From a checkpoint of a small mixture-of-experts model trained on Wikipedia: width 192, a variant of Muon for the experts.
Below are experts of layer 11 (counted from 0) of a mixture-of-experts language model. Rows are named router (the router's row for the expert), gate (a neuron's input weights, with its number), up (a neuron's input weights, with its number) and show model dimensions 144-191. Each number is 50 + 15 x the weight over its row's rms, rounded and kept within 0 to 99.
Before each expert's rows: a language model's description of what the expert responds to. This comes from a sample of Wikipedia text that the model never trained on.

# expert 1
What it handles: Foreign name endings. Word-final vowel pieces in foreign and taxonomic names, like Latin family and subfamily suffixes and Italian or Romanian surnames: -inae, -ica, -io.
router:36 60 59 50 50 45 69 60 37 34 64 47 89 49 29 18 60 69 53 67 52 59 30 76 57 55 50 54 59 48 17 45 52 43 35 52 36 57 35 52 50 66 85 41 56 35 36 64
gate0:89 38 30 26 28 63 41 50 20 54 48 43 57 66 48 26 43 24 54 56 44 62 69 69 59 42 65 61 42 22 59 62 27 38 42 56 23 45 36 50 35 81 61 09 49 62 52 42
up0:55 66 46 48 51 65 48 47 56 64 42 46 46 37 68 70 31 67 50 37 61 23 20 48 39 44 27 68 59 35 52 37 49 69 58 57 35 52 67 64 23 25 74 50 60 57 35 64
gate1:70 35 38 35 64 48 30 48 47 78 54 73 41 58 63 60 41 68 51 46 12 16 47 73 51 43 65 53 47 53 41 49 39 49 55 80 24 59 29 44 47 61 36 67 49 56 24 67
up1:51 58 30 40 45 49 45 44 54 47 20 60 45 49 70 35 51 75 30 63 51 08 59 72 35 66 58 37 37 56 65 49 43 51 47 62 56 69 29 73 36 36 23 35 23 66 21 68

# expert 5
What it handles: Table and identifier digits. Table pipes, separator rows, semicolons and digits inside codes, coordinates, ISBNs, CAS numbers, scores and tabular statistics, e.g. 918-00-3.
router:47 71 61 46 70 72 64 59 17 37 65 56 83 28 38 48 33 78 48 53 45 57 28 74 68 62 54 59 80 55 34 46 69 34 39 67 57 46 47 43 50 60 54 49 37 52 43 37
gate0:71 45 68 41 46 36 61 59 54 34 66 38 40 14 52 78 52 44 25 65 55 52 47 59 31 53 51 59 44 78 51 88 71 06 41 55 16 42 38 36 69 60 50 64 39 36 88 61
up0:60 29 45 34 43 63 67 58 59 32 47 46 80 48 69 44 62 44 65 48 40 74 57 51 53 34 40 52 40 32 61 56 63 51 50 42 59 40 61 66 42 68 45 59 02 54 67 49
gate1:71 48 51 34 32 39 62 48 39 58 36 56 52 52 47 58 44 54 54 69 55 50 59 42 67 89 42 68 58 59 54 70 62 84 77 27 43 35 37 69 47 65 57 32 54 47 55 48
up1:61 51 63 30 47 64 74 51 40 64 64 32 46 84 23 35 54 48 58 35 64 47 41 37 47 77 69 33 24 39 39 84 75 68 62 50 56 26 46 51 52 45 58 54 53 38 32 47

# expert 4
What it handles: Election table numbers. Spaces, signs and numbers inside election result and statistics tables, such as vote counts, percentages, swing and turnout: −, +, %.
router:36 63 69 49 51 70 63 53 23 32 62 31 46 27 34 27 30 54 70 38 48 49 49 55 58 60 70 53 69 57 56 65 56 56 23 53 41 52 67 39 29 49 64 50 63 45 33 68
gate0:32 59 54 40 49 37 49 59 66 49 55 58 64 41 66 61 53 44 57 12 52 43 47 58 54 89 38 26 67 43 66 60 19 58 40 39 61 39 53 29 58 35 46 56 37 48 44 71
up0:43 33 69 45 51 56 34 47 65 52 67 36 52 31 43 74 39 45 46 72 42 45 76 39 48 50 51 63 57 40 34 59 60 49 41 34 43 38 46 59 44 44 53 51 43 53 55 56
gate1:44 70 67 55 73 49 23 57 59 55 74 38 52 63 63 41 47 71 64 75 30 51 49 24 46 32 50 24 31 76 37 45 52 46 47 68 24 74 50 50 43 65 19 60 38 60 47 79
up1:69 45 49 27 20 60 47 43 28 29 38 49 36 51 26 62 38 06 31 44 77 53 33 65 33 49 70 45 54 23 65 45 33 70 54 32 83 41 55 57 35 27 54 35 54 36 40 27

# expert 2
What it handles: List and clause connectors. Commas, pipes, of, and, in between items in place lists or clauses, as in Alexandria, Egypt; Libya, Iraq and; while.
router:27 49 54 55 54 54 70 39 14 36 63 43 57 31 33 33 45 63 84 42 33 47 30 71 63 39 62 46 52 43 35 70 50 32 38 68 41 61 35 64 54 44 59 66 68 66 56 73
gate0:26 38 47 33 50 61 49 46 45 63 43 57 50 70 31 67 49 60 73 49 39 71 66 56 33 65 43 41 39 40 43 61 51 40 51 67 66 48 35 57 44 33 45 67 52 59 56 37
up0:33 41 18 47 74 69 57 64 44 55 56 53 32 37 17 64 54 21 53 31 59 25 59 31 71 62 63 47 74 02 42 50 45 54 21 68 60 65 37 67 25 36 56 38 55 52 51 45
gate1:25 34 36 62 42 57 66 45 63 80 56 83 25 71 17 41 58 55 46 67 39 46 42 51 40 41 50 73 34 20 55 17 58 62 43 46 41 45 46 62 56 38 34 55 48 59 71 50
up1:76 37 71 37 63 68 53 51 64 39 59 45 40 36 73 52 57 58 64 11 45 33 27 49 64 78 72 38 19 66 41 74 17 32 42 50 37 58 61 40 59 56 49 47 58 56 47 52

# expert 10
What it handles: Sports table digits. Digits and separators in sports stat tables and chart listings, such as appearances, goals, scores, times and track numbers, plus header cells.
router:24 57 92 52 55 72 50 37 34 62 61 41 58 43 52 41 43 53 68 49 54 56 16 64 53 39 64 50 59 47 43 60 73 46 23 64 55 64 33 48 60 45 61 57 60 57 54 48
gate0:59 32 75 01 58 59 51 42 52 63 51 44 39 42 29 61 60 33 49 76 35 67 40 39 54 34 51 36 19 68 51 33 81 58 61 16 29 58 15 50 07 71 45 55 25 35 31 45
up0:53 63 27 45 54 51 67 39 51 73 85 43 57 29 43 44 52 39 57 47 43 42 12 41 54 55 46 19 85 20 64 41 29 49 65 45 62 41 10 69 48 72 51 57 46 60 67 48
gate1:50 25 35 46 51 46 18 64 48 36 61 49 15 57 50 54 48 34 78 63 63 37 30 37 21 24 48 48 75 57 58 51 73 61 53 44 38 27 33 40 65 48 28 40 51 22 53 71
up1:41 69 77 57 47 38 64 68 57 51 59 38 36 61 61 45 88 62 49 55 19 53 50 39 56 43 62 55 08 47 32 20 71 56 74 34 43 38 52 44 42 62 48 37 38 57 57 61

# expert 3
What it handles: Determiners and infinitive to. Function words opening a noun or verb phrase, mainly the, to before a verb, an, its, and modals like would, will, could.
router:49 67 48 36 35 69 59 44 44 22 79 43 73 26 20 41 43 74 78 60 20 59 53 60 68 38 70 51 56 55 30 69 74 34 24 86 50 41 26 56 52 53 78 43 63 48 44 60
gate0:32 61 63 36 62 51 46 47 35 46 55 53 85 29 57 44 19 39 44 45 28 22 32 68 35 71 44 33 57 60 48 67 42 42 54 54 67 30 43 63 19 76 30 57 51 23 52 40
up0:57 40 38 46 46 29 40 25 31 86 30 30 66 63 42 70 53 51 18 76 46 84 76 32 49 60 84 68 39 82 52 32 52 80 63 45 28 49 45 56 54 59 47 74 40 52 71 55
gate1:67 76 49 65 45 53 42 52 37 39 71 25 41 64 50 52 49 58 38 68 37 58 59 59 08 16 52 62 55 73 52 45 34 67 16 67 56 26 06 49 36 30 83 50 16 27 53 41
up1:46 61 23 71 32 53 65 51 08 73 71 54 52 32 36 48 27 47 19 64 41 50 47 31 15 64 53 57 53 66 31 51 59 65 31 61 27 33 13 54 24 60 93 53 51 64 38 51

# expert 27
What it handles: Year and date digits. Individual digits inside years, date ranges and numbers, such as 19-7-2, 2022–202-3, and present in career spans.
router:31 44 72 41 36 67 59 47 37 53 54 38 60 22 42 42 42 43 77 40 55 67 33 66 46 43 67 36 62 48 39 72 44 45 37 36 23 55 47 50 37 57 53 83 58 35 39 56
gate0:54 43 47 54 47 54 36 25 47 69 50 72 36 74 43 33 39 36 61 41 52 30 47 65 54 40 62 30 63 69 57 46 49 37 52 53 53 59 51 57 33 29 44 44 48 34 68 47
up0:62 44 46 32 56 80 43 47 66 33 54 48 35 49 34 36 76 59 68 61 46 17 74 47 52 29 58 53 61 37 26 36 57 49 13 47 36 42 13 58 47 36 66 62 40 32 60 42
gate1:64 61 82 64 44 60 47 65 50 48 31 50 56 31 35 51 45 37 56 68 68 34 22 47 51 51 35 47 31 69 70 64 61 61 56 55 18 46 19 60 57 50 51 59 47 38 68 47
up1:61 26 53 42 49 46 99 47 24 72 41 62 74 59 33 53 48 63 41 44 43 37 67 33 72 45 44 57 66 47 15 38 41 58 59 21 62 45 82 42 52 31 45 34 55 91 56 65

# expert 15
What it handles: Plural and word endings. Plural s and suffixes ending a noun or verb, plus nouns and pronouns like people, them, there, months before punctuation or prepositions.
router:47 47 50 62 38 83 43 47 32 49 54 47 40 53 33 51 58 36 45 80 50 50 42 75 63 31 66 41 67 62 40 63 37 48 41 59 32 58 52 49 48 39 67 69 64 64 34 52
gate0:55 56 42 47 79 55 57 43 76 74 32 81 77 37 64 50 51 42 70 55 44 55 74 23 37 32 61 44 26 63 50 69 42 27 34 42 57 64 20 48 53 30 48 75 60 60 63 53
up0:48 61 64 59 51 24 19 31 68 34 50 60 50 56 66 12 67 41 43 63 38 67 71 50 49 57 42 65 31 57 17 61 52 62 48 62 65 37 69 25 31 40 33 40 69 52 60 28
gate1:57 45 55 64 56 75 46 58 65 61 34 57 43 57 59 41 71 48 30 51 36 66 39 46 34 45 64 12 64 31 49 53 57 55 64 60 04 60 49 55 47 63 68 36 65 80 60 68
up1:53 61 18 62 62 48 52 41 41 78 42 39 66 47 44 66 55 59 24 38 32 44 59 26 37 50 68 42 65 33 41 53 49 54 49 40 10 12 45 23 41 66 69 37 39 53 35 51

# expert 25
What it handles: Latinate prefixes and math. Prefixes and inner pieces of long Latinate words, such as con, ex, un, trans, plus LaTeX backslashes and symbols in math passages.
router:51 59 66 36 47 73 30 50 45 34 63 59 47 34 25 29 31 45 71 35 41 51 53 78 56 31 59 45 64 53 44 60 52 34 50 80 33 55 34 43 33 36 68 70 35 28 41 39
gate0:69 61 39 38 58 76 72 66 48 64 36 41 63 49 11 15 51 59 66 39 79 19 46 62 66 53 58 30 47 82 38 65 27 41 49 42 48 69 31 58 32 52 32 53 52 42 39 51
up0:48 31 26 81 75 48 50 54 58 61 45 35 31 43 31 34 31 35 70 58 51 47 18 62 65 30 52 59 52 21 59 67 46 63 85 50 48 42 42 46 27 52 60 78 54 46 63 66
gate1:34 59 91 25 59 67 28 53 31 68 44 47 50 38 63 58 42 79 34 51 65 43 41 34 48 71 52 53 63 33 66 23 29 61 37 37 77 21 47 62 55 46 57 70 46 26 37 74
up1:49 56 64 48 50 27 51 61 65 37 49 72 40 44 36 24 55 45 51 60 26 66 47 66 52 29 55 29 89 74 26 43 62 26 65 31 40 55 63 57 63 16 60 75 44 28 68 57

# expert 11
What it handles: Common noun heads. Common nouns or noun-final pieces after the, a, his, its, often before of: film, role, band, company, office, leadership.
router:38 58 46 40 61 76 65 59 30 34 57 47 56 30 37 46 47 42 77 57 42 60 25 68 64 47 76 33 59 81 44 60 62 39 37 64 40 61 31 71 41 44 52 53 46 63 22 62
gate0:51 60 59 19 31 42 50 66 46 60 55 75 33 61 50 36 55 12 74 48 44 56 61 50 43 68 47 26 54 31 49 69 43 42 50 64 71 50 60 41 46 54 26 64 57 24 37 38
up0:49 42 40 81 56 77 24 42 67 51 49 71 24 26 46 56 39 69 65 53 27 40 42 57 61 44 76 43 41 47 33 58 20 67 27 38 43 46 48 33 35 40 46 30 70 57 56 49
gate1:54 77 62 67 56 40 65 65 61 44 55 28 16 60 35 58 42 47 51 67 33 47 55 39 55 13 51 28 45 45 48 35 41 64 31 50 62 62 35 59 25 38 84 43 20 64 41 43
up1:35 44 68 63 59 61 64 52 54 55 47 55 79 83 56 55 33 81 34 51 46 40 51 77 70 65 41 46 56 33 31 32 66 53 33 44 05 64 58 48 72 22 33 29 73 32 56 54

# expert 13
What it handles: Prepositions. Prepositions that link a clause to a following noun phrase in running prose, often before the or a date: in, of, on, into, during.
router:33 76 52 52 44 58 78 41 54 34 39 49 40 35 38 36 33 37 76 57 54 61 59 71 63 45 64 33 76 50 33 52 62 49 29 83 57 54 09 47 39 76 69 62 55 51 49 53
gate0:52 33 34 58 45 64 36 53 63 49 72 76 41 38 84 39 49 46 39 47 44 45 55 46 38 64 67 50 67 25 39 53 46 57 43 73 32 68 82 54 62 51 49 23 41 50 46 41
up0:56 48 52 64 72 50 45 38 55 38 25 26 23 44 55 38 63 37 40 41 66 22 48 52 32 26 68 48 31 45 41 25 87 57 56 55 41 45 48 72 25 58 42 41 39 50 57 53
gate1:56 42 50 53 60 49 38 33 57 38 27 18 76 46 36 38 62 41 60 40 52 18 42 56 65 67 62 76 63 57 48 44 41 37 19 42 49 38 31 50 68 35 52 48 53 47 66 45
up1:21 63 73 69 48 18 83 57 32 45 56 75 75 43 58 64 62 55 62 53 69 83 23 68 48 65 22 58 52 46 59 27 58 52 51 62 56 68 86 59 12 42 33 57 57 65 47 47

# expert 8
What it handles: Dates: months and years. Month names and year or day digits in dates, such as July 2020, 1 January 1925, 1848, (2008).
router:20 59 63 44 47 75 52 52 44 51 65 38 67 55 32 51 00 65 59 44 44 81 41 65 48 50 51 49 70 73 46 55 63 22 53 85 43 46 22 51 40 43 80 77 53 44 49 76
gate0:36 44 60 56 27 52 36 50 61 70 81 64 67 45 50 48 61 54 60 62 62 54 83 37 50 58 72 52 67 84 57 59 59 35 41 54 60 55 36 59 27 64 28 64 53 32 50 47
up0:55 46 48 62 24 45 49 29 52 52 33 35 41 42 34 42 42 71 58 48 63 79 45 66 53 57 48 45 56 42 15 66 27 46 18 52 54 92 45 69 62 12 45 52 40 52 52 66
gate1:02 45 55 40 10 41 44 61 25 65 53 43 57 45 48 60 41 35 56 59 34 54 51 77 53 38 41 52 74 55 34 68 52 54 60 65 47 74 32 51 32 43 47 49 24 60 62 66
up1:57 61 64 26 39 39 62 16 73 18 65 43 28 40 61 50 44 57 64 39 83 43 59 33 49 76 58 54 65 50 74 35 59 44 50 55 24 42 62 38 58 39 51 42 79 34 34 32